Weights of a small mixture-of-experts language model, trained from scratch on English Wikipedia.
Size: 10 layers, width 448, 47.5M parameters.
Experts: 20 experts in each of 10 layers, 176 GELU neurons an expert, a softmax router.
Training: a variant of Adam for the experts, 377M tokens.
Below are experts of layer 3 (counted from 0) of a mixture-of-experts language model. Rows are named router (the router's row for the expert), up (a neuron's input weights, with its number) and show model dimensions 32-63. Each number is 50 + 10 x the weight over its row's rms, rounded and kept within 0 to 99.
After each expert's rows: "mostly gets" lists some tokens that are sent to it at least half of the time. This comes from a sample of Wikipedia text that the model never trained on.

# expert 6
router:56 37 44 39 40 64 56 36 45 66 62 48 43 37 51 55 33 49 34 55 40 46 59 66 50 41 55 48 63 36 48 38
up0:49 35 52 49 57 31 42 54 49 31 41 56 45 62 45 43 55 27 51 48 48 55 35 46 50 30 56 55 53 63 44 38
up1:36 66 43 47 33 47 54 43 45 19 72 56 54 51 47 47 67 65 51 45 42 42 29 57 50 42 50 61 44 33 41 46
up2:28 55 33 52 45 54 52 57 45 24 61 55 57 33 33 47 49 56 50 54 38 51 51 55 35 55 46 63 48 43 58 34
up3:55 52 44 41 55 49 62 34 44 52 50 57 63 43 62 51 43 61 49 42 38 50 75 45 56 55 51 40 42 53 41 65
up4:52 64 55 77 32 37 55 34 58 51 50 45 52 40 60 62 40 30 55 58 63 62 46 45 37 43 47 52 41 45 47 46
up5:08 53 57 62 41 75 25 54 52 60 62 48 62 38 65 58 60 45 48 65 54 50 54 37 45 60 38 61 49 64 51 48
mostly gets: "0", "9", "8", "1", "4", "3"

# expert 1
router:59 46 54 64 57 49 30 58 74 59 40 52 45 54 48 52 38 34 50 51 42 50 47 46 53 56 50 46 28 53 42 30
up0:43 49 57 54 46 45 50 58 55 35 36 60 35 38 57 52 53 46 63 60 42 44 58 41 44 71 53 49 51 52 35 43
up1:63 67 52 36 49 58 34 63 50 67 56 49 43 56 49 53 58 51 50 37 59 49 50 69 51 35 38 43 64 50 32 45
up2:58 42 39 60 58 34 59 42 43 62 39 53 52 56 56 63 51 39 54 70 53 46 51 34 37 51 45 55 46 50 47 50
up3:45 33 55 50 49 60 53 64 34 51 68 45 38 60 44 49 30 66 48 25 53 56 75 68 41 60 63 52 57 51 54 55
up4:43 51 48 45 46 52 51 43 19 41 71 57 49 82 45 43 50 53 59 52 39 64 44 58 55 38 65 48 54 42 53 50
up5:38 51 57 51 57 51 48 59 69 67 57 74 51 62 53 53 56 25 46 42 61 53 70 41 40 37 50 54 40 46 40 48
mostly gets: ")", " (", " that", " \"", "\"", " which"

# expert 17
router:58 41 51 49 41 54 54 56 41 43 52 51 48 63 52 53 30 71 76 66 45 53 58 50 62 16 48 64 54 62 45 49
up0:42 48 38 56 62 70 67 45 55 49 52 48 47 58 47 47 50 59 42 37 49 53 50 35 56 37 65 47 75 34 45 48
up1:57 34 43 58 53 43 66 61 44 47 62 55 50 55 58 50 42 51 63 47 57 67 70 41 46 66 55 38 50 50 50 51
up2:51 55 51 45 61 57 49 49 60 58 71 50 55 39 50 36 47 51 35 66 54 65 58 51 46 56 55 33 55 40 36 64
up3:54 51 56 59 45 62 23 58 60 58 43 48 23 49 44 42 79 53 51 44 30 30 41 46 53 62 50 73 57 60 44 53
up4:35 61 49 48 48 31 44 41 50 42 55 54 58 50 42 54 38 53 48 42 54 57 56 42 71 40 37 55 46 52 46 41
up5:35 42 55 51 65 59 49 58 47 59 55 42 34 51 47 54 62 62 70 71 61 34 32 55 44 54 67 46 51 56 46 57
mostly gets: "en", "el", "O", "ton", "ak", "ay"

# expert 11
router:34 52 47 24 56 65 44 56 16 46 52 49 57 43 43 58 37 44 52 38 49 45 50 56 48 45 46 80 47 52 52 51
up0:54 50 61 52 49 44 57 42 31 40 38 40 35 57 65 43 53 67 61 61 45 66 42 80 64 56 56 47 52 55 59 50
up1:47 47 57 54 56 58 51 49 48 66 75 55 40 41 62 59 57 59 56 45 43 43 43 47 83 63 53 39 55 40 63 55
up2:48 44 55 52 71 61 64 58 44 66 61 51 27 55 46 40 39 50 28 62 54 49 46 45 35 49 60 55 50 39 50 56
up3:47 37 57 33 62 49 62 54 27 49 51 51 66 46 57 60 59 51 66 48 68 44 57 54 57 58 39 57 41 61 45 53
up4:63 33 45 54 73 45 46 42 42 49 51 47 31 32 31 68 52 52 45 51 50 61 45 51 30 54 53 34 54 53 58 46
up5:52 42 41 29 57 54 49 52 57 56 45 55 49 44 43 59 51 31 62 51 43 58 69 56 53 53 55 45 62 49 38 47
mostly gets: " H", " S", " G", "c", " P", " B"

# expert 14
router:57 47 51 56 54 47 75 41 63 42 46 49 58 47 48 56 50 68 41 50 60 51 74 53 52 60 50 44 45 39 44 50
up0:64 42 57 55 59 24 59 62 43 50 45 49 72 58 59 51 27 60 45 49 52 49 58 48 45 35 51 60 43 56 50 58
up1:54 56 44 36 57 48 55 57 54 45 36 49 45 56 48 27 48 38 55 49 50 67 34 76 51 48 57 52 47 50 54 41
up2:51 46 57 72 54 29 48 50 55 51 51 40 52 86 42 47 42 41 53 36 29 35 59 58 60 30 34 48 42 42 59 55
up3:56 64 48 52 44 41 68 70 58 44 50 48 64 43 54 47 60 43 45 62 27 50 48 49 51 54 46 37 50 37 44 46
up4:69 59 44 49 59 53 60 69 52 59 39 45 47 61 49 44 40 68 44 71 71 50 59 44 53 62 62 66 44 46 48 62
up5:40 49 49 42 44 66 36 39 54 44 48 37 47 47 67 50 55 59 52 37 45 55 59 68 48 62 45 58 60 67 54 42
mostly gets: " up", " out", " work", " called", " end", " led"

# expert 19
router:51 60 49 38 47 60 51 55 49 59 61 52 66 55 46 56 54 59 46 55 53 51 30 58 63 38 49 34 50 39 54 51
up0:43 49 44 49 57 46 56 41 51 46 35 58 41 55 73 43 53 39 34 32 51 51 54 63 46 53 45 75 58 53 51 36
up1:28 70 42 52 48 30 42 47 44 59 66 49 44 54 53 41 52 48 50 49 43 52 54 45 47 58 40 49 54 25 43 62
up2:47 59 47 57 67 56 58 53 46 53 55 51 48 24 47 43 41 29 57 48 60 58 51 57 49 50 55 50 44 53 43 24
up3:57 28 46 56 58 45 49 57 56 42 51 54 45 61 44 39 46 59 40 25 40 43 64 38 44 60 46 62 50 58 40 47
up4:55 72 61 54 62 49 55 70 48 61 50 59 39 61 52 37 54 31 30 32 51 51 55 58 46 28 39 40 48 51 57 64
up5:44 46 69 62 38 50 41 37 38 59 46 47 56 43 59 52 35 49 46 72 44 59 55 43 32 46 51 53 54 46 51 20
mostly gets: "i", "o", "u", " A", "a", " He"

# expert 9
router:61 53 50 53 53 54 51 59 76 49 54 52 68 33 50 51 64 26 57 69 31 49 27 53 50 49 49 42 52 21 44 66
up0:45 62 43 44 60 49 45 40 56 60 56 53 49 49 51 45 47 37 45 56 43 59 61 38 49 55 42 51 48 38 31 62
up1:56 56 51 67 56 61 39 66 40 50 46 48 62 51 55 37 60 38 39 47 46 67 38 47 35 54 52 25 41 45 59 41
up2:49 31 33 48 47 54 49 51 35 60 30 57 42 48 51 53 46 40 58 65 38 56 49 48 63 56 46 48 46 39 55 45
up3:58 50 35 48 56 58 67 68 59 46 70 42 56 55 41 46 37 49 46 64 39 59 44 61 41 42 33 45 43 59 41 56
up4:64 27 50 43 51 44 51 60 32 41 49 58 47 37 63 49 29 39 43 42 46 53 47 53 44 39 58 64 54 53 61 35
up5:51 39 49 44 59 36 51 46 34 50 54 44 52 71 51 54 45 28 50 28 45 43 65 57 56 36 50 42 57 49 50 54
mostly gets: " not", " which", "'", " and", " out", " can"

# expert 2
router:54 36 52 59 47 46 48 44 53 47 55 52 57 52 49 60 57 59 50 47 54 47 35 53 53 54 51 48 74 35 41 56
up0:51 50 47 58 51 42 55 43 64 50 49 57 24 48 49 64 43 45 47 37 61 57 54 54 38 51 41 58 34 66 50 46
up1:55 60 53 30 48 57 52 71 46 34 36 50 54 45 37 54 48 41 65 43 36 48 53 41 44 37 53 56 38 40 48 47
up2:50 67 32 64 45 57 41 51 45 54 61 30 41 27 37 52 57 47 47 61 54 41 54 40 58 63 54 53 53 49 49 51
up3:59 37 66 45 39 48 59 60 57 60 63 62 56 67 53 39 45 41 36 57 67 47 48 45 60 55 41 56 53 59 44 60
up4:61 45 41 56 72 51 71 56 55 57 61 46 65 66 76 65 47 71 49 50 51 59 47 51 39 50 59 43 49 52 53 57
up5:36 61 55 43 54 54 39 60 41 45 45 51 34 41 62 35 43 51 56 42 58 49 60 40 47 54 50 71 47 54 48 54
mostly gets: "i", "a", "o", "u", "ia", " States"

# expert 16
router:48 42 37 34 61 44 45 57 61 78 55 57 63 41 41 44 62 27 41 24 38 56 58 62 42 47 51 46 37 51 49 46
up0:47 61 38 53 71 56 47 42 44 59 44 55 53 47 55 61 35 34 28 38 56 53 49 57 35 49 51 52 62 47 47 59
up1:39 42 54 54 49 57 48 41 39 65 48 52 40 47 67 57 27 57 48 44 57 32 59 58 43 49 53 54 38 71 53 49
up2:46 63 36 30 44 26 55 45 44 58 58 46 48 55 47 69 33 33 39 38 49 57 46 41 62 41 49 38 47 71 44 45
up3:41 52 51 55 45 37 51 50 46 54 18 35 44 52 51 67 65 43 58 43 46 61 41 47 67 40 42 59 50 43 49 52
up4:46 65 59 50 54 65 41 43 46 50 65 39 58 51 63 58 34 52 53 62 53 59 55 59 68 57 46 49 54 25 33 61
up5:42 46 47 45 41 56 50 43 43 58 70 63 43 50 56 56 44 48 43 47 49 47 54 47 40 56 37 59 53 64 52 50
mostly gets: " his", " were", " was", " be", " had", " been"

# expert 7
router:23 57 56 30 62 50 42 43 42 42 38 54 42 50 57 64 55 44 65 51 44 58 45 54 51 35 43 78 26 40 45 39
up0:50 39 65 48 65 71 58 59 49 57 70 44 47 63 51 37 55 42 60 56 59 43 46 28 45 42 50 45 45 47 69 51
up1:46 49 44 19 40 55 46 57 54 66 33 61 43 32 40 63 52 32 47 36 35 54 48 61 34 43 59 59 39 37 53 59
up2:56 57 40 53 66 44 58 52 45 41 44 50 51 62 40 50 49 53 51 34 48 31 54 57 47 61 38 66 54 58 31 46
up3:48 46 80 32 52 46 42 46 49 38 56 24 59 44 65 43 58 61 55 57 57 45 58 30 53 51 52 54 32 52 52 51
up4:44 40 55 35 53 49 65 35 50 53 64 39 59 54 56 31 51 51 62 45 47 54 58 49 41 55 56 44 54 32 51 58
up5:46 51 45 52 54 41 62 48 55 47 37 48 42 50 62 49 82 54 50 40 42 42 39 53 60 42 60 54 47 50 39 72
mostly gets: " for", " of", " in", " (", " T", " m"

# expert 15
router:50 49 48 46 47 32 46 62 59 72 30 48 45 47 57 46 59 28 42 50 50 55 37 42 50 79 46 57 49 52 41 63
up0:53 45 49 46 41 59 55 52 36 64 53 53 64 38 48 52 31 28 47 70 52 54 40 44 45 50 48 55 59 31 37 58
up1:36 59 55 42 59 45 50 66 54 50 56 45 56 57 60 54 68 57 43 34 45 56 50 52 55 42 49 51 34 40 37 46
up2:65 44 39 61 68 47 61 59 75 50 64 53 51 55 34 63 55 45 42 65 60 68 41 47 68 70 59 42 47 58 46 53
up3:63 48 58 37 32 46 43 26 57 66 40 48 48 57 43 45 37 43 57 69 62 56 42 25 52 58 51 69 50 37 46 49
up4:39 55 61 42 54 35 56 51 49 58 28 50 57 39 49 45 50 37 36 64 44 60 50 45 42 65 61 48 48 50 47 46
up5:69 57 35 31 57 58 50 57 61 68 52 53 52 47 48 72 50 48 34 38 26 57 33 70 45 57 47 27 48 46 72 63
mostly gets: " United", " American", "S", " County", " USA", " British"

# expert 10
router:62 39 48 55 49 39 46 54 43 59 55 51 55 56 47 49 48 52 67 35 53 49 52 57 47 40 52 35 54 50 46 47
up0:73 32 45 65 59 53 69 62 30 53 43 40 43 69 56 44 34 45 55 54 42 48 52 50 45 73 57 61 60 57 34 58
up1:62 53 36 39 68 38 55 67 43 47 43 62 48 62 40 58 47 49 45 53 60 45 42 51 58 58 52 46 72 59 55 49
up2:56 16 37 54 62 49 57 32 40 40 42 47 21 63 43 53 36 48 41 61 62 47 57 54 76 45 50 57 63 54 42 28
up3:44 64 46 44 48 29 46 55 68 59 46 43 69 49 33 57 67 52 43 38 50 44 37 54 44 62 55 60 29 28 71 40
up4:52 41 40 69 57 45 55 34 55 50 55 55 55 53 52 64 39 70 41 44 56 43 41 48 47 46 45 45 76 48 21 62
up5:39 36 51 47 41 32 57 54 58 36 55 53 66 59 48 42 54 50 66 52 47 56 43 46 37 67 49 56 38 60 74 40
mostly gets: " other", " new", " later", " more", " only", " film"

# expert 0
router:51 51 52 44 37 54 56 44 41 32 55 55 45 34 48 42 61 81 50 47 65 39 46 63 58 47 50 57 64 40 51 41
up0:61 34 51 33 38 41 48 41 49 53 48 43 42 52 37 49 51 57 38 36 51 50 55 56 52 38 64 67 75 47 53 44
up1:33 63 49 63 63 58 22 45 55 56 51 52 43 43 52 81 41 53 42 33 56 44 37 49 35 56 57 38 68 52 44 52
up2:17 56 49 61 40 47 44 48 49 50 49 51 54 35 63 49 53 62 20 50 54 59 49 47 44 38 49 53 39 45 51 59
up3:52 28 41 42 51 44 34 51 45 50 57 55 60 40 67 49 49 57 29 57 57 45 55 54 42 31 45 62 63 59 42 55
up4:43 43 56 53 33 36 58 39 59 57 61 49 58 47 49 43 66 51 28 51 52 51 55 50 52 34 49 57 43 55 47 48
up5:43 62 52 50 48 46 63 44 47 67 60 61 50 71 58 44 53 35 48 65 37 59 27 52 57 57 58 48 73 55 44 50
mostly gets: " -", "—", " '", " ;", " en", " sub"